{"n_experts": 80, "activation": "squared_relu", "normalize_top_k": true, "routed_scale": 1.0, "tie_embeddings": "early", "optimizer": "muon_variant"}
Below are experts of layer 5 (counted from 0) of a mixture-of-experts language model. Rows are named router (the router's row for the expert), up (a neuron's input weights, with its number) and show model dimensions 0-223. Each number is 128 + 32 x the weight over its row's rms, rounded and kept within 0 to 255.
After each expert's rows: "comes after" lists some tokens at least twice as common just before its tokens as in all text. This comes from a sample of Wikipedia text that the model never trained on. Tokens count by the router's weight.

# expert 49
router [128 135  93 148 115  96 119 138 115  90 123  78 144 116 115  70 123 127 151  76  95 171 133 125 102 165 135 103  51 144 109  99 163 131 145  84 118 189 125 160 127 105 146  91 127 144 157 143 168 135 104 124  96  95 163  78 179 133 152 164  92 166 135  93 146 173 105 151  92 133 148 129 104 109 130 174 150 153  77 123 151  92 151 104  89 136  97  96 159 177 151 152 110 119 144 174 108 178 121  45 127 147 156 122 167 115  97 195 103  85  82 126 122 141 155 124  63 126 172 133 162 101 175 103 141  74 150  87 158 177 184 139 112 113 137 112  63 118 182 154  89 164  71  99 177 164 158 113  98 135 125 133  92 115 148 101 147 150 115 117 110 136  68  64 162 120 141 134 116 132 202 120 127 109  82 146 174 144 143 103 155 159 162 108 175 122 135 170 121 119 116  69 124  85 111 154 169 108  93 180 166 122 177 111 145  85 120 136 185 167 166 112 115 185 118 221  85 149 174  85 175 101 105 115]
up0 [ 84 108 122 119 120 171 137  80 123 139  77  95 160 121 136 122 104 166 115 170 144  87 103 118 164  96  79 154 109  87 134 136 127 151 100 118 172 158 114 196 151 112 146  90 108 124 174 139 188  89 135 142 110  93 125 117  75 149 182 154  83 139 162 127 158 110 104 181 126 114 124 183 113 129 142 153 118 105 130 155 172 148 116 124 129 113  73 128 151 128 153 211  98 140 152 213 134  96 150  96 165 131  51 136 147 119 128  76  99 104 109 115 128 153 141 171 142 116 107 131 139 142 132 118 127 102 112 138 142 129 145 166 104 167 123  74 184  53 158 125 162 164 119 113 169 186 180 136 110 171 136 148 125 131 164  93  79  83 125 109  74 179  39 108 140 164  55 161 105  73 199 158  94 141 121 130 173  90 100 156 129  88 132  92 108 163 153 108 141 150 110 154 125 126 126 138 161  36 121 177 159 136 131 164 138  96 122 113  88 128 174  91 131 110 169 126  65 129 185 117  68  83 154 107]
comes after: "| ", "- ", ", ", "by ", ": ", "; "

# expert 60
router [ 62  99 158 186 136 111 127 114 129 141 119  90 192 141 137 107 133 121  91  70 143 123 161 127 106 159  80 107  63 145 157 117 159 116 133  92 120 169  80 126  97 132 111 139 147 121 176  63 171 181 123 100 108  91 135  79 160 136 129 148  71 156 150 120  92 137 148 120 102 148 127 141 171  80  98 162 158 173 125 111 150 132 123 163  97 140  70  83 107 180 110 107  82 152 174 171 112 127 106  85 102 175  90 143 124 122 111 200 100  73  74 112 133 158 100 102 154 117 140 135 152  45 135 170 168 107 154  96  97 154 198 119 125 134 103  96 131 135 153 168 108 125 118 110 179 118  98  91  81 150 118 130  92 159 104 112 170 137 138 118  75 165 108 137 160  87 144 141 105 133 131 115 143 139 142 126 134 124 110  72 137 150 170  67 170 182 116 130 171 143 135 130 191 121  96 113 171 136 114 138 147 183 104  90  99 162 144 146 212 162 125  77 179 119  75 168 148 209 190 181 129  92 101 113]
up0 [ 73 150 198 133  79 132 175  66 111 164 169 111 159 108  81 156 146 120  90 144 169 128  94 144  67 153 106 178 105 163  98  86 152 180  39 155 101 110  41 129 124 146  93 130  66 145 117 166 129 125 158 135 155 154 142 175 118 156 130 107  84 122 186 176 131  87 141 126 145 114 155 125  92 166 146 138 142 109 140 172 120 183 137  87 117 113 144  97 129 127 150 170 110  70 137 120 121 131  93 108 114 152  76 149  97 156 180 147 144 112  92 155 193 136 156  81 120 138 164 102  98 128 159 122 134 143 146 127 121 173 143 157 125 145 135  99 118  97  84 133 129 115 138 138 140 224  88 164  90 141  95 136 195 117 157  98 204 130 114 163 116 124 135 125  73 105 143 155  98 121  97  65 192 152 168 151 102 145  49 101 145  85 128  95 186 154 117 101 111 111 128 138 114 101 108 146  95  95 122 187 164 137  78 135 116 141 114 153 196 129  74 120 120 126  74  88 129 122 139 104 123 111 117  67]
comes after: "| ", "; ", "0 ", "–", "(", ": "

# expert 36
router [115  96 121 101 117 157 115 157 114 112 145  55 117  40  66 116 175 124 163  87 185 112 115 217  94 113 123 103  61 103 144 105 184 125 185  44 160 135  65 134 108 122 128 132  95 158 121 100 153 137 148 153 148  96 143  85 128 126 149 127 103  89 107 127  98 155 129 119 113 142 103 141  83  81 182 133 159 125 162 139 115 130  98 153  91 149 125  68 104 121 181 128  98 123 143 126 109 151 108  97 173 116  88 130 141 126  93 119 139  90  80  65 102 137 130 169 138 102 121 172 117  36 203  97 112  71 155 163 101 188 130 137 187 144  93 146 125  94 187 203 155 153 140 127  81 166  99 112  63 118 136 139 116  97 128 121 139 112 138  77 137 171 106  97 132 108 189 102 147 168 129 147 133 111  84 179 150 146 184  92 118 181 173 116 109 209 120 143  79 136 122 147 129  81 116 170 114 130 104 133 165 138 144 116 141 105 182 167 151 136 135 132 142 140 152 140 105 160 158 122 151 123 121 126]
up0 [102 102 139 105 173  79 118 120 137  88 153 128 146 131 142 121 129  81 124 137 113 136 104 157 108 142  85 112  60 118 158 118 111 115 148 164  75  95 109 191 131 149  82  91 141 140 161  97  98 104 194  82 173 117  99  84 192  97 127 123 159 190 101 152 114 183 150 189 128 140 123 104 150 165 101 103 121 159 128 123  85 144 159 148 125  84  87 123 134 188 107 106  91 171  90 124 150  91 148 190 146 194 189 117  47 147 176 150 128 100  96 118 113 172 139 108 114 132  95 135  93 127 174 145 179 128 126 183 122 156  76 127  71 141 188 116 128 111 132 106  81 121 179 168  60 130 131 116 129 101 112 139 124  99  59 124 163  87 135 128 124 158 149 136 119 123 135 117 171 160 133 174 181 156 125 120  82  97 183  78 125 128 149 242 114 127 127 123 130  96  92 139 139 119 129 161 114  89 187 150 173 117  96  92 100 111  93 150 121 169 144 108 159 103 136 153  91  95 158  62 166 133 172 160]
comes after: "of ", "in ", ". ", "'", "to ", "for "

# expert 7
router [151 112 146 169  86 125 166 210 203 153 161 149 191 172  93 111 115 114 147 106 147 116 101 187  89 150  93 116 155  86 126 119 166 121  94 126 101 165 142 177 105 155 104 156 134 109 131  83 117 129 144 101 162  67 173 135 168 111 110 158  76  80 182  25 174 173 137 106 145 108 152 138 118 120 113 188 163 152 147 161 191 150  98 114 141 119  98  96 117 135  93 102  33 144 100 158 142 192  91 126  96 154 127 106 134 104 103 119 124  70  97  53  73 101 145  89  64 118 119 135  77 133 168 166 149 158 119 186  77 123 197 134 123 148 149 119 146 124 168 150 151 135  63 136 129 140 127  92  71 133  91 126 100 123 143 103 161 142 137 171 113 131 156 142 113 129 159 131 116 162 147 157 117  92 147 146 176 148 144  93 161 113 202  85 131 179 108 149 141 110 139 153 141 123  72 175 162 131 113 126 158 122  99  91 106 134  98 138 153 124 172 124 171 179 116 126  84 140 106 150 130 133  99 147]
up0 [105  91 110 140  20  98 144  69 109 111 165 111 206 117 126 160  59 107 111 120 110 114 100 129  83  94 142 100 109 113  86 147 203 133 179 145 156  93 164 138 103 187 132 132 130  86  81 170  86 157 136 139 126  92 117 125 124 137 151 118 165 107 174 123 191 163 132 160 176 187 178 125 102 134 155 143 119 191 102  90  97 153 116  60 132 141 141 163 184 126 114 135  83 139 138 112 136 104 154 121 135 119 175 157 124 151 149 139 130  77 129 115 182 123 124 131 110 119 119 149 105 126 164 171 164  83 135 160  61  79 114 132 147  96 163 137 175 111 125 162 134 159 136 164  96  88 141 102 102 149 131 150 121 128 155 121 141 150 113 136 100  92 101 116 145 149  45 167 165  41  93 152 113 122 164 134 202 173 119 142  83 108  94 150  81  83 110 113  69 130  96 152 136 125  83 152 147 105 139 156 135 157 111  83  64 156  96 117 124 122  74 129 156 198 117 157 133 143 103 110 162 172 145 187]
comes after: "| ", "- ", "; ", "(", "–", "."

# expert 72
router [ 89 103 145 126 118 124 142 124 112 130 131 123 181  86 116 150 149  88 122 102 154 165 163 112  70 164  84 119  41 144 111 104 190 137 136 136  99 148  88 111  87 112 157 130 154 193 107 111 192 107 115 108 150 102 135 109 176  90 176 175 116 155 144 118  81 191 106  97  85 156 143 125 135  94 161 125 128 206 131  84 125 107 110 139 115  95 128  56 128 176 168 122  93 193 152 161 149 147 117  67 129 105 121 144 149 145 109 178 124  93  70 115 107 134 134 156  98 121 127 135 162  75 132 113 172 124 168 131 128 148 185 128 120  99  91 100 105  74 160 145 103 149  94 103 166 127  92  83 122 155 127 147  94 136 141  99 107 106  96  85  98  86  73 111 120 138 193 134 122 161 116 132 137 146 123 111 135 125 129 154 147 185 124  70 133 142 114 133 167 111 156  91 193 120 103 143 160  76  89 111 161 124 190 102 100  99 112 157 180  86 200 131 124 170  74 213  92 154 189 150 177 163  70 142]
up2 [154 149 165 151 166 154 108  65 158  91 112 130 189 117 122 154 142 113 146 138 127 143 122 128 151  95 111  94 131 111 101 106 105 150  84 103 162  86 127 101  91 159 125 166 114 164  63 144 122  97 134 121 160 119 170 148 133 132 146 124 172 144  90 107 112 160 167 123 191 149  82 137 146 104 153 139  88 164 145 118 115 144  81 125  88 147 118 136 158 191 104 114 120 151 129 183 157  96 100 118 118  88 141  85 114 188 130 166  80 142  44 160 150 108 126  98 154 106 137 134  92 125  77  91  94 194 131  96 100  84 119 135 124 111 118 114  66 160 142  91 198 116 123  54 159 142  65 176 132 149 123 146 102 149 192 132 162 142 148  78  43 166 124 110  80 114 130 104 149 168 143 173 119 169  54 163 154 139  81 106 162  90  79 121 142 169 192 111 139 177 104 133 148 183 131 108 159 144 118 146 144 180 160 112 155  58 120  76 107 160 123 135 179 154 162 121 162 115 156 122  77 133  61  90]
comes after: "| ", "- ", "; ", ", ", "(", ": "

# expert 18
router [108 101 137 110 140 104 138 154 139 131 116  93 149 118 118 126 144  88 147  60 105 142 113 152 127 149 117 108 148 141 138 158 151  67  85 101 173 164  47 147  90  76 146 165 141 140 107 111 147 143 162 133 108 161 156 113 152 148 133  95 119  77 101 152  65 139 119 132  66 132 167 133  65 139 152  82  86 148 155 170 132  88 121 103 151 119  99 103  88 163 117 121 133 105 165 149 125 154 119 149 141 126 142 109 112 170 127 169  90 159  89  92 150  99 123 129 158 134 164 107 174  96 176 155  61  72 140 105 114 164 172 184 158 199  66  91  93  64 154 183 130 153 145 119 114 167 128 127  99 169 112  95 122 179 178 159 148 138 129 129 140 188 114  80 119 110 212 167 143 163 141 156 166  92 138 176  81 103 116 127 130 105 137  94 126 188 145 113 132 171 135 162 166 144 140 191 172 158 136  78 176 108 155 115  89  97 135 202 187 108 160 133 140 143 157 187 134 130 141 121 184  42  97 110]
up0 [119 141 114 154 127  88 172 105 111  84 132 112 171 172  86 172 152 137  66 122 151 160 130 113 112 158 150  70 119 107 107 171 135 117 116  64 181 139 134  75 155 107 137 117 120 102 135 118  68 109 150  96 111 165 124 170 184 138 136 135 117  86  77 130 130 141 155 135  99 184 131 135  80 136 127 120 125 100  71 195 108  80  87 133 112 122 134 135 182 147 149 168 189 120 128 131  99 219 122 161 150 131 113 149  96 148 103 141 121 123  93 138  80 118  92 149 154 209  94 170 142 147 102 160  79 132 117 111 113 142 122 130 208 172 101 123  93 101 181  89 111 161 116  87 108 138 126  97 142 154 132 104 149  49 107 163 100 115 120 142 171 161 148 179  51 107 139 132 101 136 156 155  90 126  94 126  85 129 119  91 135 112 112 131  70  82 109 111 161 163 191 242 119 143 143 205 131  95 151 162  96  98 135 100 104 107 143 167 102 120 169 198 134 131 139 190 107 109 123 127 126  88 114 133]
comes after: ".", "of ", "==", "in ", "===", "for "

# expert 37
router [109 105 163 127 107 114 109 116 132 104 150 126 160 123  92 120 134 107 114  64 139 115 121 222  85  93 106  82 115  92 124 131 125 125 124 131 130 112 111 163 159 154 110 157  77  83 130 132 171 161 181 174 109  61 149 125 154 134 139 120 101  59 114  85 135 157 110 129 147 121 127 126 156  68 162 133 152 169 211 123 144 136 120 168 141  86 118  74 113 139 101 111  98 190 133 158  90 211 181 132  32 153 172 103 164 119 132 195 108  98  17 123  84 146 114  94 104  98 184 137 149  80 139 131  86 137 156 107 145 146 169 126 149 115 178 100  79  85 135 127 154 149 125  72 135 105  86  96 110 124  86 141  66 145 125 111 121 135 169  68  84 125 172 134 132 155 141 111  96 160  89 131 113 134  88 190 152 152 153 103 137 103 121 114 163 169 124 117 121 130 144 128 154  94 121 138 186  94 162 129 173 132 158  62 135 138 145 195 131 159 174 160 148 189 135 146 143 129 158 157 135 106 156 121]
up2 [170 129 154 124 144 142 148  92 151 137 100 145 130 116 119 105 151 119 179 104 139 165  45 114 106 111 101  85 119 150  84 130 113 113 100  93 126  32 109 140 156 161 188 126  35 152 168  83 164 153 122 172  84  83 126 145 153  73 134 202 113 122 147  74  86 123 128 163 161 110 153 124 121  61 127 110 173 115 120 134 114 102 128 157 142  79 147 166  53 117 109 192 134 130 150 171 114 180 107 114 118 142 173 147 168  82 121 167 143  77  75 154 161  89 145 139  96 118 158 166 122 159 112 154 122  91 154 154 125 122 152 136 115  97 120 156 143 110 152 127  88 102 158  85  93 129 172  77 137 122 128 150 131 108  65 158 130 121 173 131 159 169 129 104  60 186 143  57 121 211 121 136 162 133 165 113 132 126 137  76  88 127 121 149 162 143  48 103  52 141 164 121 170 117 140  90 169  99 145 134 129 124 134  99 142 175 110  97  91 111 144 137 136 105  81 155 134 146 158 159 120  97 184 155]
comes after: "| ", "–", "; ", "201", "on ", "200"

# expert 22
router [ 85  63 117 113  81 155  98 165 159 140 186 100 190 124  90 135  91 102 110 144 145 119 180 147 102 112  66 137  70 161 133 137 136 102  99 111 122 124 121 140  68 103 104 129 159 153  69 118 163 135 158 174  82 104  91 157 128  61 178 108 145 136 129  91 139 152 129 130  80 187 133  99  81 126 121 199 141 174 122 144 113 108 126 132  72 170 126 125 116 180 159 115  76  96 155 159 165 171 126 114  81 155 154  96 155 144 158 118 157 128  75  59 123 122 122  48 159  50 150 120 111 115 155 144 120  95 124 131 131 123 189 146 138 158  99  71 101  68  98 148 110 126 143 112 169 123 126 115 126 128  92 129  96 148 184 133 220 183 144 140 123 192 103 121 138 124 163 110 134 153 123 154  98  80 135 173 121 134  99 165 115  98 158 100 138 105 126 117 163 104  92 160 182 149  99 121 134  95 122 121 117 192  74 160 195  83 151 133 123  87 135  87 142 121 164 117  65 166 126 101 122 167  86 142]
up0 [ 73 144 116  91  98 139 108 125 100  98 163  82 157 110  84  91 109 121 135 144 201 117 151 117 137  56  91 100  88 119 167 175 143 139  98 115 179 147 156 124 109 130  99 113 180 131 144  93 120 143 126 127  84  78 128 153 139 136 136 114 115 165 140 146 161 157 173 136 136 137  39  91 111 144 161 177 155  99 107 199  80  53 138 110  52 120 110 136 121 169 162 111 129 159 213 113 123 155 139 183 119 120 189 152 102 132 119  98 125 153  59 129 169 142  99 138 119 145 160 121 122  96 134 115 113 122 139  70 158  98 152 154 138 121 116 116  95 144  77 139 125 142 128 101 142 167 130  73 151 107 144 100 153 103 161 141 178 121 118  99  95 186  97 144  77 153 179  80 168 141 126 200 113  99 188 115  92 130 129 200 101  68 158 178 148 143 207  79 170 141  90 168 143 154 113 193 119 120 110 128 118  95 120 114  83  91  91 137 140 181 144  98 122 178 105 129  90 131  91 134 117 171 120 118]
comes after: ", ", "the ", "in ", "of ", "- ", ": "

# expert 35
router [143  90 155 145 150 145 155 159 182 136 125 131 142 137 152  93 105  98  90  83 150 111 135 198 130  85  80 141 110 135  54 107 123  76 120 123 138 144  87 126  89 140 127 104 143 106  97 116 146  97 132 135 100 156 174  83 172 136 127 146 123 139 160  37  88 172 178 144 157 128 149 131 137  93 170 121 153 139 166 154 166  93 109 106 153 141 123  95 161 156 143 131  49 139 122 167  96 116 113 139  61 117 157 129 166 123  96 164 175  86 103 133 142 127  84 137 104 129 107  86 158  85 149 118 133 121 125  91 109 109 168 144 199 112 151  98  83  98 124 188 149  84 144  73 143 137  87  71  59 161 109 114  93  93 119 136 175 103 118  73 102 114 131 114 140 147 117 104  91 180  95 128 172 149 143 156 183 133 128 118 146 142 196  83 140 124 131 156 119 149 171 131 191 129 185 155 209  38 123 129 108 116 148  92 117 136 140 149 171 140 208 105 121 162 104 143  97 142 165 212 178  98 121 143]
up0 [158 139 130 107 131  82  80 186  80  99 129 128 203 126 111 110 144 109 121 145 109 114 171 123 152 118 135 102 115 130 111 140 133 160 109 129 137 101 106  97  87 155 157 183 182 100 106 160 150 195 138 186 150  91 146 212 133 120 123 154 114 139 128 138 141 162  97 134 126 132 145 132  80 150 145  99 149 115 192 166 165 156  96  84  94 127 165 137 144 130 151  89 109 162 123 186 115 250 143 127 106 123 158 124 140 114 116 130 116 104 136 101 119 174 127  84 173  90 141  84 187 139 150 101 117 108 135 138 138 123 121  99 162 131 132  67 102 121 112 104 137  83 129 105  73 129 138 156 135 156 103 206 123  82 139 125 103 143 121 127  25  60  84  95 110  32  96 154 168 156 108 108 126  82 142 124 170 163  82 103 118 101 141  93 119  92 173 133 117 129 120 103 105 175 182 119 160  59 113 164 163 110 137  90 164 139 126  97 149  60 159 142 108  58 176 151  99 105 162 159 144 153 147 144]
comes after: "| ", "(", "–", ",", "201", "200"

# expert 74
router [155  91 154 134 110 100 131 125 153 108 140  53 120 151  85 129 159  99  82  87  84 193 168 205 106  95 143 118 133 109 146  77 169 119 161  76  92 149  82 143 114  85 123 114  75 133 164  98 174 116 156 175 137  99 119 109 169 100 126 160 115  96 138 122 101 186 178 161  85 140 158 176 136  78 157 155 112 174 135  96 136  98  85 157 104 136  71  73 115 137 129 145 100 106 178 130 142 107 118 171 139 167 124  87 152 196 116 148 172  85  54  89 138 115  73 115  80 183 112 171 106  96 124  93 130 111 210 126 134  98 189 153 124 119 120 121 117 104 146 115 152 105 155 134 101 133 139  67  83 160 160 109  86 177 173 152 157 130 105 162 166 161  98 127 131 142 171 115 133 195  94 160 109  95 123 102 134 147 131 101 127 142 177 102 153 133 125 113 104 151 137 180 182  56 136 102 154 109 146 119 131 147 109 151 167  85 159 186 145 116 172 123 107  89 136 120  80 152 153  98 138  53 132 129]
up0 [131 108 112 126 119 194 141 155 187 126  74  89  93 107 166  81 133 103 118 169 157 152  92 142 129 132  84  90  85  89 178 105 121 110 142 116 113 184 169 140 158  96 109 151  90 109 146 101 107  68 151 127 140  87 160 151 112  27  55 136 121 139 106 125 143 130 155 105 123 161 142 179  90 123 138 149 118 117 169 107 165 137 174 102  55 141 119 157 158 139 128 165  69 139 134 104 161 121  89 146 104 128 129 129 134 141 182 181 133 147 112  85 171  88 115 116 125 118  88 116 144 121 100 135  97 125 138 133  95 183 152 153 164 125 123 112 174 129 168 156 107  75 101 158 165 143 180  78 169 115 120  75 124 152 155 108  67 126 113 162 154 172 144 197 155 166 159 166 121  43 153  92 116 103 172 145 103 133 134 111 136 151 145 138 136 114 140 185 109 175 145 107 223  82  67 141 188 140  74  85 184 129  81 147 135 122 161 134 114 132 140  70 109 121 128 138 139 157 155  88  98  75  82 149]
comes after: ", ", ". ", "and ", "with ", "but ", "where "

# expert 8
router [108 129 114 166 101 124 157 156 194 129 132  86 124 129 156 123 161 114 148  50 130 104 135 155 106 164 136 173  99  64 148 144 213  96 128 115 170 176 132 132 113 129  97 152 112 162 146 133 100 118 163 107 110 107 171 161 131 139 107 131 124 140 175  32  89 145 158 150 156 177 130 169 148  93 111 153 146  98 213 146 192 127  99 127 172 131  63 124 118 209 156 114 107 171 142 139 116 131 125  76  60 147  87  98  96 141 152 133 119 103  61  53  64 154 144 142 107 138 102 156 118 103 122 165 116 110 112 112 145 197 148 172 168 156 145 151  89 138 166 173 164 124 102 141  88  93 131  83  56  87  71  73  89 166 129 119 124 132 116  97 138 104 114  92 108 110 184 108 138 140  72 141 176 116 131 142 136 120 160 127 109 119 143  89 116 133  97 178 122 151 135 153 146 169 155 172 141 126 135 114 132 159 122 108 132 119 104 223 196 134 159  73 105 146 140 132  95 134 140 149  91 111 133 101]
up0 [139 131 159 149 145 159 142 134 127 124 108 100 148 125 195 115  95 141 114 129 119 199 110 137 149 138 142 117 150  65 148 172 130 156 128 155 171 131 124 137 139 208  39 120 122  87 149  93 140 138 123  93 108 108 143 132 154  96  75 129 121 146 162  74 115 189 140 161 172 194 118  98 103 129 176 144 118 108 160 133 201  69 127  95 110 113  94  91 104 151 140 118  40 118 199 128 123  90  88 122  84  99 128  87 127 149 109 157 153 160 200  82 179 129 109  77 116 138 105 135 160  87 120 151 108 168 122 106  99 142  93  86 134  87 143 140  99 127  93 199  97 135 121 147 127 131 137  63 137 122 131  79  89  84 143 158 141 136 123  95 174 129 132 128 134 132 140  66 102 157 126 185 109 131 138 118 106 147  59 108  94 101 135 163 174  95  62 169  99 126 163 125 208 125 164 152 155 119 102 105 153 126 120  99 112  65 169 148 117 110 215 140  75 145 171 101 161 148 125 111 177 170 136 147]
comes after: "| ", "(", ",", "; ", ": ", "+"

# expert 58
router [ 58 117 100  88 108 114 119  97 170 103 137 106 158 101 109 146 147 104 118 109 152  97 163 138 120 144 143 131  53  97 163 193 152  87  78  58 103 133  59 136 111  77  88 130 115 149 134  63 100 156 139 179  89  74 112 153 120  91 167 134  86 168 142  98  84 175 150 145  81 203 153 112  90 148 120 146 104 160 130 115  77 115 142 149 109 133 132 111 114 138 148 144 106 148 139 168 130 136 115 124  69 178  73 139 160 155 122 133 128 109 107  51 150 159 132  92 139  70 133 131 150 136 179 169  83  87 128 127 146 132 219  80 138 186 100  64  68 109 115 135 113  73 156  35 143 141 113  83 110 154 128 129 101 139  99 154 151 176 184  74 105 171 108 153  89 143 134 108 133 136 146 109  89  78 102 160 122 123 102 135 122 112 113 100 134 151 107 111 137 115 108 106 167 135 169 143 173 127 168 123 166 174  92 131 182 128 181 141 143 171 115 157 176 122 148 169 114 162 158 172 154 129 109 114]
up0 [123 136 175  91  99 130 104  91 153  88 171 140 170 122 112 116 180 149 140 115 145 157 126  89 117  86 156 135 129 156 131 152 159 106  93 109 154 121  44 144 188  69  65 117 123  95 104 103  86 171 154 115 121  96 139 152 140 128  99  62 177 169 146 141 131 178  71 129 113 208 145 125 142 136 135 169 151 174 160 154 108 141  96 104 104 103 152 149 166 189 104  50 147 155 150 133 153  58 156 105 146 149 122 132 158 154 121 126 149 215  70 108  97 110 113 130 133 137 142 137 135 119 133 151 110 129  65 155  95 147 171 144 115 147  74  82 110 147  92 196 104 106 128 126 129 157  81 147 110 108 182 161 146 153  43 150 120 139  86  90 120 135 127 148  86  94 158 126 158 116 127 125  73  83 109 130 144 106 191  90  56  79 130  67  91 153 123 116 113 101  75 130 123 146 136 159 145 147 124 118 125 200 111 127 126 133 145 212  88 128 100 147 168 119 185 130 118 127  82 101 159 172 132 156]
comes after: "the ", "of ", "in ", ", ", ": ", "at "

# expert 5
router [105  74 127 135 177 117  89 158 170  73 156  94 141 100  67  88 133 111 124  94 145 189 110 200  65  85 104 137 127  98  96  78 127 111 109 117 200 165 121 128  54  74 155 134 154 109 146  97 136 109 192 120 158 111 146  79 153 158 119 104  95 104 105  95  73 167 128 115 135 147 118 150  88  62 180  93 143 181 148 133 157 121 138 126 147 141 103 124 125 156 120 171 120 142 157 120 100 141 140  95 101 166  86 131  72 165 120 142 125 137 129 114 115 106  78 137 112 133 111 106 145 103 135 102 130 105 157  85  68 161 172 123 184 143 139 113 109 131 139 135 161 154 139  99  94 155 135 101  71 198  98 102 129 174 150 133 179 161 146 180 126 148 120 132 115 179 196 163  98 144  94  96 160 104  95 134 168  93 118 104 120 138 167  77 119 199  93 127 163 150 102 153 176 129 152 125 151  43 139 141 153 151 148  78 139  96 143 168 181 153 196 138 160 177 176 158 102 117 192 111 126 109 119  86]
up0 [124 160 169 115 146  94 131 161 159 130 149 106 134 147  91 169 161 160 113 147  93  91 151 125 122 110 173 177 105 166 115  97 168  85  69  70 176 116  92 127 127 129 110 108 196 148 131  92 139 135 139  69 154 153 168 112  82 135 140  75 120 106 173  63 149 110 146  63 154 108 139 109  98 116 127 129 117 125 129 160 166 138 147 117 154 154 150 188 123 160 154  99  89  86 127 159 127 207 112 109 194 166 128 137 114 123 140 111 146  89 155 132 102 116  63 123  95  95 107 121 109 153 129  86  98 113 128 134  72 156 153 173 198 138 115 105 176 120 167 131  74 120 175 155 125 200 139 153  66 165  71 125 117 146 111 157 146 139 108 188 129 129 115 119  89 117 141 173 128 179 136 127 133 108  89 118  98 128  74 158  73 178 162 147  98  89  98 139 150 160  87 103 117 140 180 136  98  72 140 110 144 131 112 109 187 115  91 156 161 125 190 113 100 180 137 121 135  79 118 120 148  87  47  30]
comes after: ".", "| ", ",", ". ", ":", "–"

# expert 65
router [ 73 105 102 121 151 121 170 182 131 108 193 132 158  69 147 161 137 103 166 121 154 101 183 146  77 119 176 144 117 116 114  96 172  64  94 158 146 128 112 149 116 115 131 137 115 114 117 102 109 142 185 114  88 107 150 117 176 153 222 141 123 126 164  87 135 125  79 123  92 108 157 142  95  88  88 139 161 145 177 148  67 145 131 162 116 147 150  49 128 167 124 132  83 134 138 194 132 131 172 130  99 187 150 141  96 148  76 140 121 101  76 131 129  97 118 131  98  97 108 116 111 151 177 172 103  80 148 159  83 113 173 166 167 173 151 146  95 110 154 189 180 129  85  84  82 143 131 109  41 185 101 107 106  99 103 155 164 126 148 139 149 141 110  89  90 145 114 145 106 115 146  97 136 127  77 150 152 130 128 109 128 211 128 133 138 153 102 123 128 126 159  98 196 156 144 182 134  95 143 122 161 164 100 111  98 119 171 182 181 159 202  80 125 119 167 107 144 107 175 154 144 103 108  94]
up0 [123  78 170 180 109 125 137 140 103  80 169 145 126 110 135  93  89 116 165  73 168  84  97 160 148 129 150 150 133  55 144  90 139 117 136  95 163 173 134  69 155 114 101 190 113  99  85 163 178 176 183   0 158 198 144 167 170 139 206 114 126 142 134  84 157 110  53  99 103 132 125 103 156 117  77 110 139 157 152 159 142  96 156 139 103 158  95 130 146 205 140 109  96  61 140 191 130 128 133 131 130 180 121 180  88  87 108 134 126 115 119 140 157 107 143 138 112 120 161  97 114 130 114 118 130 147 136 117  28 142 158 152 136  89 115 105 116 104 153 152 134  83 164  97  49 143 144 129 128 138 127 118 113 102 106  99 147 119 193 140 127  87 108 194 130 132 131 144 141 138 120 144 119 130 139 188 144 136 158 146 122 135 144 131 131  87 131 129 111 157 140  83 114 177  85 148 105 171 106 140 156 137  88 167 109 149 128 157 166 166  72 111 109 137 165 122  62  60 145 146 126 129  94 106]
comes after: "201", "200", ",", ".", "199", "202"

# expert 25
router [137 138  53 120 109 129 128 175 146 114 113  62 169  85  91 149 132 110  96  79 177 122 138 112  85 101  79 132 149 123  96 151 168  96 189  59 128  92 156 135 132 133 120 153 157 132  95  75 185 113 172 123  99 153 145 103 188 161 163 155  98  96 114 101 140 155 168 134 128 180 103 115 118  84 139 157  83 208 103 155 117 132 150  67  92 140 148  76 107 135 114 195 118 154 133 148 113 120 143 123 143 150 155 130 144 119 133 155 127 162  87  98 121 111 156 145  96  80 103 100 117 101 171 128 106  66 210 133 121 145 182 191 162 138 103  68  70  82 112 175 106 180 138  78 144 121 104  78  82  98 141 109  81  73 153 147 126 119 124 105 127 174 119 132 108 108 145  99 134 212 145 100 139 112  96 115 142 104 149  99 117 170  92 135  93 127 104  81 121 149 123 151 175 133 156 150  96 109 174 181 104 158 159  83 109 154 105 163 182 140 199  92 113 151 141 176 114 177 162 172 128 109 110 137]
up0 [ 51 141 107 109 152 127 144 123 180 123 151 108 135 114 117 127  97 130 100 131 115 166  73 125 153 118 128 150 140 144 124 140 129  73 103 105 116 187 137 123 114 122 101 118 191 148 142 152 206 115 116  93 119  99 100 180  19 140 148 141 100  99  74  92 120 129 137 160  97 128 160 120 117  85  93 148  93  98 134 118 121  85 113 185  92 163 134 122 141 169  87 199 151 121 138 123 115 168 130 135 123 171 134 155  87  79 169 180 106 130 121 125 128 141  99 165 108 123  95 172 141  80 152 112 143 178 158  64 147 152 112 139 133  68 158 141 175 117 113 124 109  76 164  66 187 123 156 125 112 112 211 150 116 134 141 176 162 120 125  95 115 157  24 166 101  95 154 164 214 176  66  84 104 151 104 143 111 157 158  81 106 153  71 116 120 153 171 117 122 110 105 143  92  98 168 171 154  92 171 103 149 126  83 140 181 126 162 126 149  91 190 151 150 141 148 119 134 125  89 117 141  94 142 117]
comes after: "\n", "\n\n", "\" ", "\n  ", " ", "4 "